Weights of a small mixture-of-experts language model, trained from scratch on English Wikipedia.
Size: 11 layers, 43.1M parameters.
Below are experts of layer 8 (counted from 0) of a mixture-of-experts language model. Rows are named router (the router's row for the expert), gate (a neuron's input weights, with its number), up (a neuron's input weights, with its number), down (a neuron's output weights, with its number) and show model dimensions 0-191. Each number is 128 + 24 x the weight over its row's rms, rounded and kept within 0 to 255. Numbers have three digits each.
After each expert's rows: a language model's description of what the expert responds to. This comes from a sample of Wikipedia text that the model never trained on.

# expert 7
router:125125124172131122146162160073156160162115146165099122108142155107111119125158157123141116116120122115141085181140112105145129122085132141124097135121120158124174128157135086154113126143119102072129119068173119123110137092121122107150156100129125129099153111128095138157108086118155149111142083131081098147173130143115156124121136170130155094122177127117136145051161138139142113172116130078113142154129144158172122100088107115123093148080116103107112150086159143143120163119156140103114122168127125115120139127124139132134106124097148140116130128143117125133146138105127102090
gate0:131163132152151128143126109108141115141107096153115145142158119143119127148147139141122137128120104145154089162104169187141150120111104158150130161134161152126105153112139103090106163133100143137094138159155108118130105075131105091166127175103130113102139163151145153123126167128122185131116082128155157110137147118105109106091145137195111127093127103113170132139120147134130159176125134129110137129114123145154167132096143120108186117103168140133110095147131177073142144083089114111109125141115152083124065126073123133143113095108128115133140113122141130125133107140119096105
up0:145168104106131068094113083168102103121105122156131096155132120166131124130140116134117068136109163125130114120118189150110117098104132134163094104102144068136118155135116129132084150158093138133119141130168156139127146107125142109114140146153124142122148115121095146145145064108129128132129104088090115111114109121086128112096133121067152148095104146122144155126121116097137133089161096158145125100108166160140101112158144128102108119128143114102092118124155080131147123140139121093119118149151095120098168127145134109150133143119144138146070108106105151088140173102140127169
down0:122134119106130130127138164141114161120133133113121105151152102178132143115119141142130107117112088109113127121171142160117158124147153114106117097123136106092111095131153129120132118147148150146149142152104140111078099110117133142138125128137142125111194097143131126147099119153102138119071141134133133104107159104125115049139153108117114189145153104147136126122098118151083106110109111134146167080098101148120117176161095132066125147165171115140117133120150103166147132073166100146142080142127140108145154134137136158103132134148156113135143064097161146128145143165131164158
It responds to: Pipe separators and divider rows in wiki tables, digits in coordinates before °N/°E, and some the after verbs like entering.

# expert 2
router:128107115111152170147148122093170184117133120138142120102145133123135168107137115152141107122083111110140093168116132121123095143107147120116095108134120120132153163128164104158116103095136124072124117088137094166086154123133145126084126097123117098135154116134138161148118102128136143161152090101080144141146157133093130114146118139131110127142174150137136133125176169144175119127125129109109129147139156150150093169099084101147102161122173127113115131082183157167105144105103161101113102156107139150118155139165083136142106132128159140118119090155117187150127148110138122128
gate0:129110106090076164139141139096188173148148115121126123123147125115160165138103109158083096121124143128135113131117138133124101097157105099103151117144150095162130172084153110106077124092153130093120109098105150111166143117119151112105124170119110112133104107144177122131142099137129105149172118135116142116180121107125143096165116128129116127114100147159136140123145155150104123134098119102151145131145153172136126140095148152100121190108148151106145113124151154135135105121097152082120122119116078144166134154188146119115118150133140105190151107153090140123146109108098116107
up0:098166124108123131126102156144134136130118153110115141082134108091151151134130125122136118143098137146157090114083130096077136096110121105115132146092116150133088105127128152127104132120162102158118161123154119147133146172130137147149122205113105119111113104119184096145104127139125077156110100146127150113131108156148144132100122122108063116107112085130138112132098139158080132167101126111152154132146145102132100087081138147117115151077152139118184138099120152164144069142113128152131100153117120153121104115111140106151080110104086132127140144137140159142147117153098097160
down0:160108132119242137107094113111143160115123148131120100148106136149133104118123090114157156160164127113066151133112123113125174133115151143143135142124072123145146158163090135106167163135109136143114098133099078141108179151136102082119111162135118155127157136118123138134150121172135145117087141132094122154137111163157119115151158104117128115166139113078114134111132158090170133139152125145115154116141147106143143105134126111153122113177076115137088118120099129105110145138150161141133153135127095108121120168149116129131154116148085138105109139138130121095119141113168115124
It responds to: Leading pipes at table row starts, list dashes, and infobox field labels like Born:, Released:, Binomial name:; also the, from.

# expert 9
router:119121125167126096148138174154100169148110105133122107112129162087117154103095117166132123120112117121140111163122177096125116127116121123110119110149102127080126133154140110156088154106119126124183083104118103184115137104113136120064124120147113127125138110136089151145081077102128116137132108121127111114112132160112169110100080122155123117134151146188140142109133130120142095176144158121121097132092121112194111123122098098113132135132134100130092131110146177142114130097120165140110102121133171178113143139161126124143087101074135138115112124133154150142104126084120097124
gate0:114155129110143115145104096090144115144114119141105126109127098150146106128102124118125100129149144124152100157123111148088114164117083132099125115176113136091133129165119162144130150129129159105095080120130177174129129102096150047155149089145125084109125144126136136129171124128156100140137172111116110136147103163140112088107145112092122125102091165114168128134111104149132177111066117127104124108162103136119116172124135132124161093150153121120136106179138130132102174133121111104163172180107139145075107105114132161138120093127118126115132119140152128151108136144146164131
up0:143143137122147114071148107140117141149122140121142134119084123137152136117139153065125136092106128098134160128153107072122147140080089155103121170149129097138153102152105128142132126124178132108154129170128136165101112120144090099129164104089116083170111173114141082111102153141181099111119091169121116100129110131140116128129118124172146135146096139130151161164100106147123136092135138103097124120127153131146096152136165134139119106162104089121123134112080086130126168145112124111118093113172111110153176129111096109134144106090128146135137127165130127116161123088108095119
down0:140138162081115105131132114136121144150117132125146128120067144154166141109101154069138121090123137123119142129119097146122143130122082167117096131178151125111169119143117135117115112180120149151114136111170114155099109176115104110117160054117138084151105149121131103115110108163169098129099126118126118079141105144146129108169150091141146108155108143142136101183079134148135114143152144117161117138174150135147104135122161124135147134128127146161152124089103092177169131150149131127148144149111158085151142117096132130116120131095119107142124079118118146100132143083099145107
It responds to: Final pieces of proper names, places and titles, plus common first names, such as Spokane, Gayville, Ramírez, Thomas, Campbell.

# expert 3
router:149123156164148095160129113142121123117107124098155170123150161102128130118093124137108091126100124099183111158152130124119133122145155100096136092132091121125149159123144099114121110110119137093131120096135102151079112096143161154124144114132127124118104099130098156125133099123130146151123127103106105074167153133130170119125079154171109122085152146133187135102158140149128101190171166146106142128125170142161109129094082144090144138130140103154118144085120125168113131107084129124080090154115141109118145127120139134135093105084162148101127087151139115165094126127116127112
gate0:130130166108154148160136129174129142096107115117096147129151121140145118091106107152092117134134172126122173114121094082133146121119163161136124094157096167167130110132119133111112108156095102093172145138151107148109124102139127128141104132170138180104147102134116099158135132133138151103111154103128144133108183131087109101131118142132127150120082175130153147072111106157122138136094110154133103150126141096122151103067145132133138124113159150129131115130090110172095112171090138126063120117106140116172134126135074103134138126107166122148143130161166108133084131111107145134
up0:128116078150123125154134139154087140122107134113161135122137178137144128152110110106106118118114121162118121096123170118141169162149173175147092172090141130076139074097116139115092133154141151130089099112103138092145187112122132134110124098152126152121104109144139103173134184097084178113090110121131132125166131117164119110119163077118159104167131119141122150108115144117159154113120135164164156098131100138147094142134157101129128111130148118119107127118166107153133124096119124165136161130153129149091082137126133159142151109127148137106112095161109117162127114141128152161
down0:115137095143122131120141166104116132131143134115127127135139186140108139076114112127110078118089155124132110129131130135137141132156152139177091129122128157102136139098158098135179142133141124140112109139153127141135099148103076152107186147145089122141113143162167077171142149143112115091121133091099127114152130142125145110140125084123114125124154124081111137137125154129128106105152128128115102079134115128127058093150078125138122133147159170138171114092140144094118147105109086133148142108106121146124139118123182151160166133161144138109121089150107184096102128090111167102
It responds to: Pieces of non-English personal and place names, often surnames in sports tables, such as Baas, Daum, Bharat, Castillo, Petah Tikva.

# expert 22
router:129109075115186101106125093143102142156096096130121157096123144121110171133104111135154102092096133127127112174149143061122107118120094144152131101154067151089144150139127091117139160099114126108139086105130100150093120106113190131131121104156124123107123106146107169154114093129197123121150134134102103095131133146108164083139095183169123116117147131166139125121144127121155108119152171120096135159090126126176123152102108134135142139123132090153090137100134133138110113106133142129118108151125158140105113149115150132130107111138129173149105144117126140171108124118121096112
gate0:172123127098145114140125152183113129120141105130101133127159120152144121129133073127153130142121103109133126137106150134133105138110100120132131091157119175099084133087117149105094140154146118163188162125141107122083106110169112137152101083131119154120123115090147129135141150160128170146112127152135111133097156150158121108115159140153162118122171119134113117171152167126155158185125137123124155119133130131095139146124103099134109101151196110100098142105149092100134108095116105122132135171172105148156145153148121163127164107133145153139146119142133166182152114182108097116
up0:128108125157091164145117132136130152132143090157120120136138159134126151135101135139112122146133135116128143196117106101159130118136116158124109136138137166129138106132106129121139129126109147149112119130098170107142090137129100098161131078130100156153132127091068121163140114162128109104138155094091133132139074117215110134108168112141113159099087132129129087121101144100138105095155127139128119101149135117126152122123091146119119150155093119111162138134179162131140105176134094158142169148112164154121109158132147137150126104127099133120203147136099141147076149150121175127
down0:119145095124103155171094135149165076103124162181140090103147165136123118117120113120118072106158136128148169083116156102136148129180127112110153149168086149094141143120125135127106137101123106115172166113133130101157139140130135192152151153146117095095102153120153135153133137135111123166150125142148080136123106142129117109098105178154142120103088139132123148100138130102165099136135133139138175117128144118201123143128149142141151131147117150123149128153134113118133111144151141177126120106108158108109102145143134129131143115176150139085127131123098095089146104084133085126
It responds to: Middle letters of foreign or unusual proper names and non-Latin script characters, like Salzburg, Valletta, Nebraska, Cyrillic, Hebrew.

# expert 0
router:077114095166109159112190140130150140139109126130138171141133143144161150121082134155136095126127092137151104148154136146139135161135129108102138119181106098110144170141094109130140147111132128092115096108122116162143101096132146133119149077136105108119121111119105164139106142114124148128124138107104120144143128158083163124128108166146139106109154133134129118108129131103159075188168155129129153163078151111147113119117107108071117168131129155129072129139107155158140143125113144115118073131127139143097159107137102136159124116115129160133093094177135108177102123137184136143
gate0:148117135153168137154133159100141110101183116144153104129108148163109108120169126155118116132127092122094146098131140080102101165151129093124155118108123150122137173096121083127142134068135092112125109120115104116129138134094116099149124107111098150131173133137116136097141147118083108161111141129103061166145155135146085153133183141095085159144118113129119120119141129115113150146124135092120138139122156150159085117120126088098143147095094121136134150140153142125153103111154091095100139099154115153165159114127117103154132143128136158075130145108144133137133079117179172116
up0:128133099112122086117162104093145131156122152125105065110129136142147098124153145156117175175110167163146118133110117159106184112127119135148095128111139128114135141139150131143105112157118105114140092128110103120089144135146143130128124105115165130127145156199149106170106133136169156161111119113162168126121116133118156105100114135117115089135139114109105073160149115103175133107141145131089120097160100094185114101098157128125166104130152154106145126174110153122112117110127127134114156172135119085080121138154149145156174158107121122111130107123133140109125171096091118142
down0:120127132091106128161165175142119156128131136163140095146116113131121071128124123129153105144129134093112158126109126136109124095096148111134122110122145114091122110110138153139115135124106134107136119138166155128113129093115135136128108155128161104091083154176097100140165121166147121098127147094128094096164128176110141090102083154177094115136125106101147158075139092167109155167109167150128107119177147129136146137131141128140107142144128127131134183111061119118134159147139162142167137137154125102087113134129139152115185111166155087141137127159136128104113158117147131078
It responds to: Taxonomy list labels and abbreviated genus initials (Species:, Genus:, A.), plus first pieces of names and words like Gee, codon.

# expert 6
router:094130114111128099152120148099186138121112116115129129133137144111122165088121107131158117097086092129150112140132117088156115135103126127147136104134108121086137112163140119121107109113118137115183123064132114139142130066124151152135148078142129142105173101131131161124139108109162147131130104122086078097169150139124138124130145150136088112137174152106129116131086127160145121149132196121135134167104123149156109124140069114141117141129145081127112117119170140160113132114119184065124143128136122151140148138189127125140107091137139126149123137143125140106073157081132119144
gate0:145107140092115150129129158108145119156146113099100119107109095147132156119127121104144126127097121094152161114102171091130112114131079174131154114134143154134121125113131116117120147114100117158118130125146083152152114132117151143116114107097107128113111103126123125125142145130127133145152124160147083124082120146159106116136154123160156087117167125124179131118121109165200104168121113129145136162138112085126147121098158175153107148103114086102102165135108109132074169106150122090139118070123114136153114137098099140146136116212142171151103125151187132105134117162109135122
up0:128144133143155117105142100129147139151147111169154162126148141156129115118124084112094112125125122138116118116145127134119128134114124125108140143111147109094146129128063067117131138188123094121152162117155141143150129107134139115129114103099116130137153097102123135098094121130123137104117153091150093149127128121098135153101101164146135151170163106181107107079072126104090147107112127116100169146127134155160128105153095128067150144120097092149115110118137094117131124133063111130155128117120083132114138129124162146135130107106155112088159091168087138108160092106191170132
down0:104126102095089140136143143175146142145179056152147141142115151160147087109094146143113128087146106098151126145105106171126149110116136130160162074105156119135120149084097096132120135137105102139134130140163138113091093135136136158130095117115121075100090114084097133124153141125131136125153144125131134127111137120148107118156140119136181141106161158092167113125114130117128169124135145123098145117132111143141130131088149107137149147170123139114166095125067133144139127131131147121108124135122154128085139173140118127129092127099080102118090169097121111078126152075162137120
It responds to: Pipes and small numbers inside sports results and stats tables, like 22 | 13 | 9, scores 6–3, (aged.

# expert 5
router:121086109113125181111131087098135114170147115117130133091124165123064150127138187147164090130116074085123111203137131114142131142093165143121132128163079156134158132144114106127122160096090152113140133110146125132127103053163153125108151100143114088106097112150116192149126101132131131118116135131102093103135163121109114106147131165140112140130152141126086158137153140150129136174125156119109132119116155141140137152121115092129153150122124133101078148100146152130115171129096118123123108122107156098119144179131127125127140101135133133141099112135111162148111135124133094105
gate0:122115131143127147144126130108136127137118124152150114135129142145141130120139159166114152151174112142140096226187144121098137133139122102150155125112123092099132130126060112138112158158092169113113111130123135147103132127170100099127170158129145155148102065156132161146127138128088155109127121153097075085106117178097151123131123098118146147132102158123114140187111154123131150122146120125140156144173109143134135151093142131091143112079105131089115151108132151138115129087128137139131144125086122104124162097125141132114135122148094164129163120152133096090134142109147132087
up0:134154126144150119114148142115105127204090076165110170112135137123119095135091136171119138123159109074114157140149127161155091115108123153105122147133121164109138147110157088106151147131110159123101111130163150112123157109186163117133131175129081149093148132097130129149097162140119105138139138147140170095150112119086132129143123135132134147109154106148123166159123154111138122118117121097083167081131137132139150131115123104124160135144127139123107127097147135125142081152121128140115086101072147124168137135117111135131088139179113145120108153163111121181147124146147186129
down0:119129118114133149178139054131145123161104149123116135131075153135174124140134108101153085127167102121139123157089139104122137164081152116119124144139144121169129122128138064137095119088127103115115106173151149111159117104143158105094149183168174098161125138134126123114153142137092127130148157152151134117136122080149102139106126141143139123102145130155174126133149079124112141115096142161075129135133107142129139137114138132142145155101105143126145109183101143128140143171147163110122131124166106121098103091137147152108139118102164107149096125107146138138154138121109193113
It responds to: First one or two letters of lowercase words split into pieces, such as sh in sharing and shove, f in fillings, st in stroke.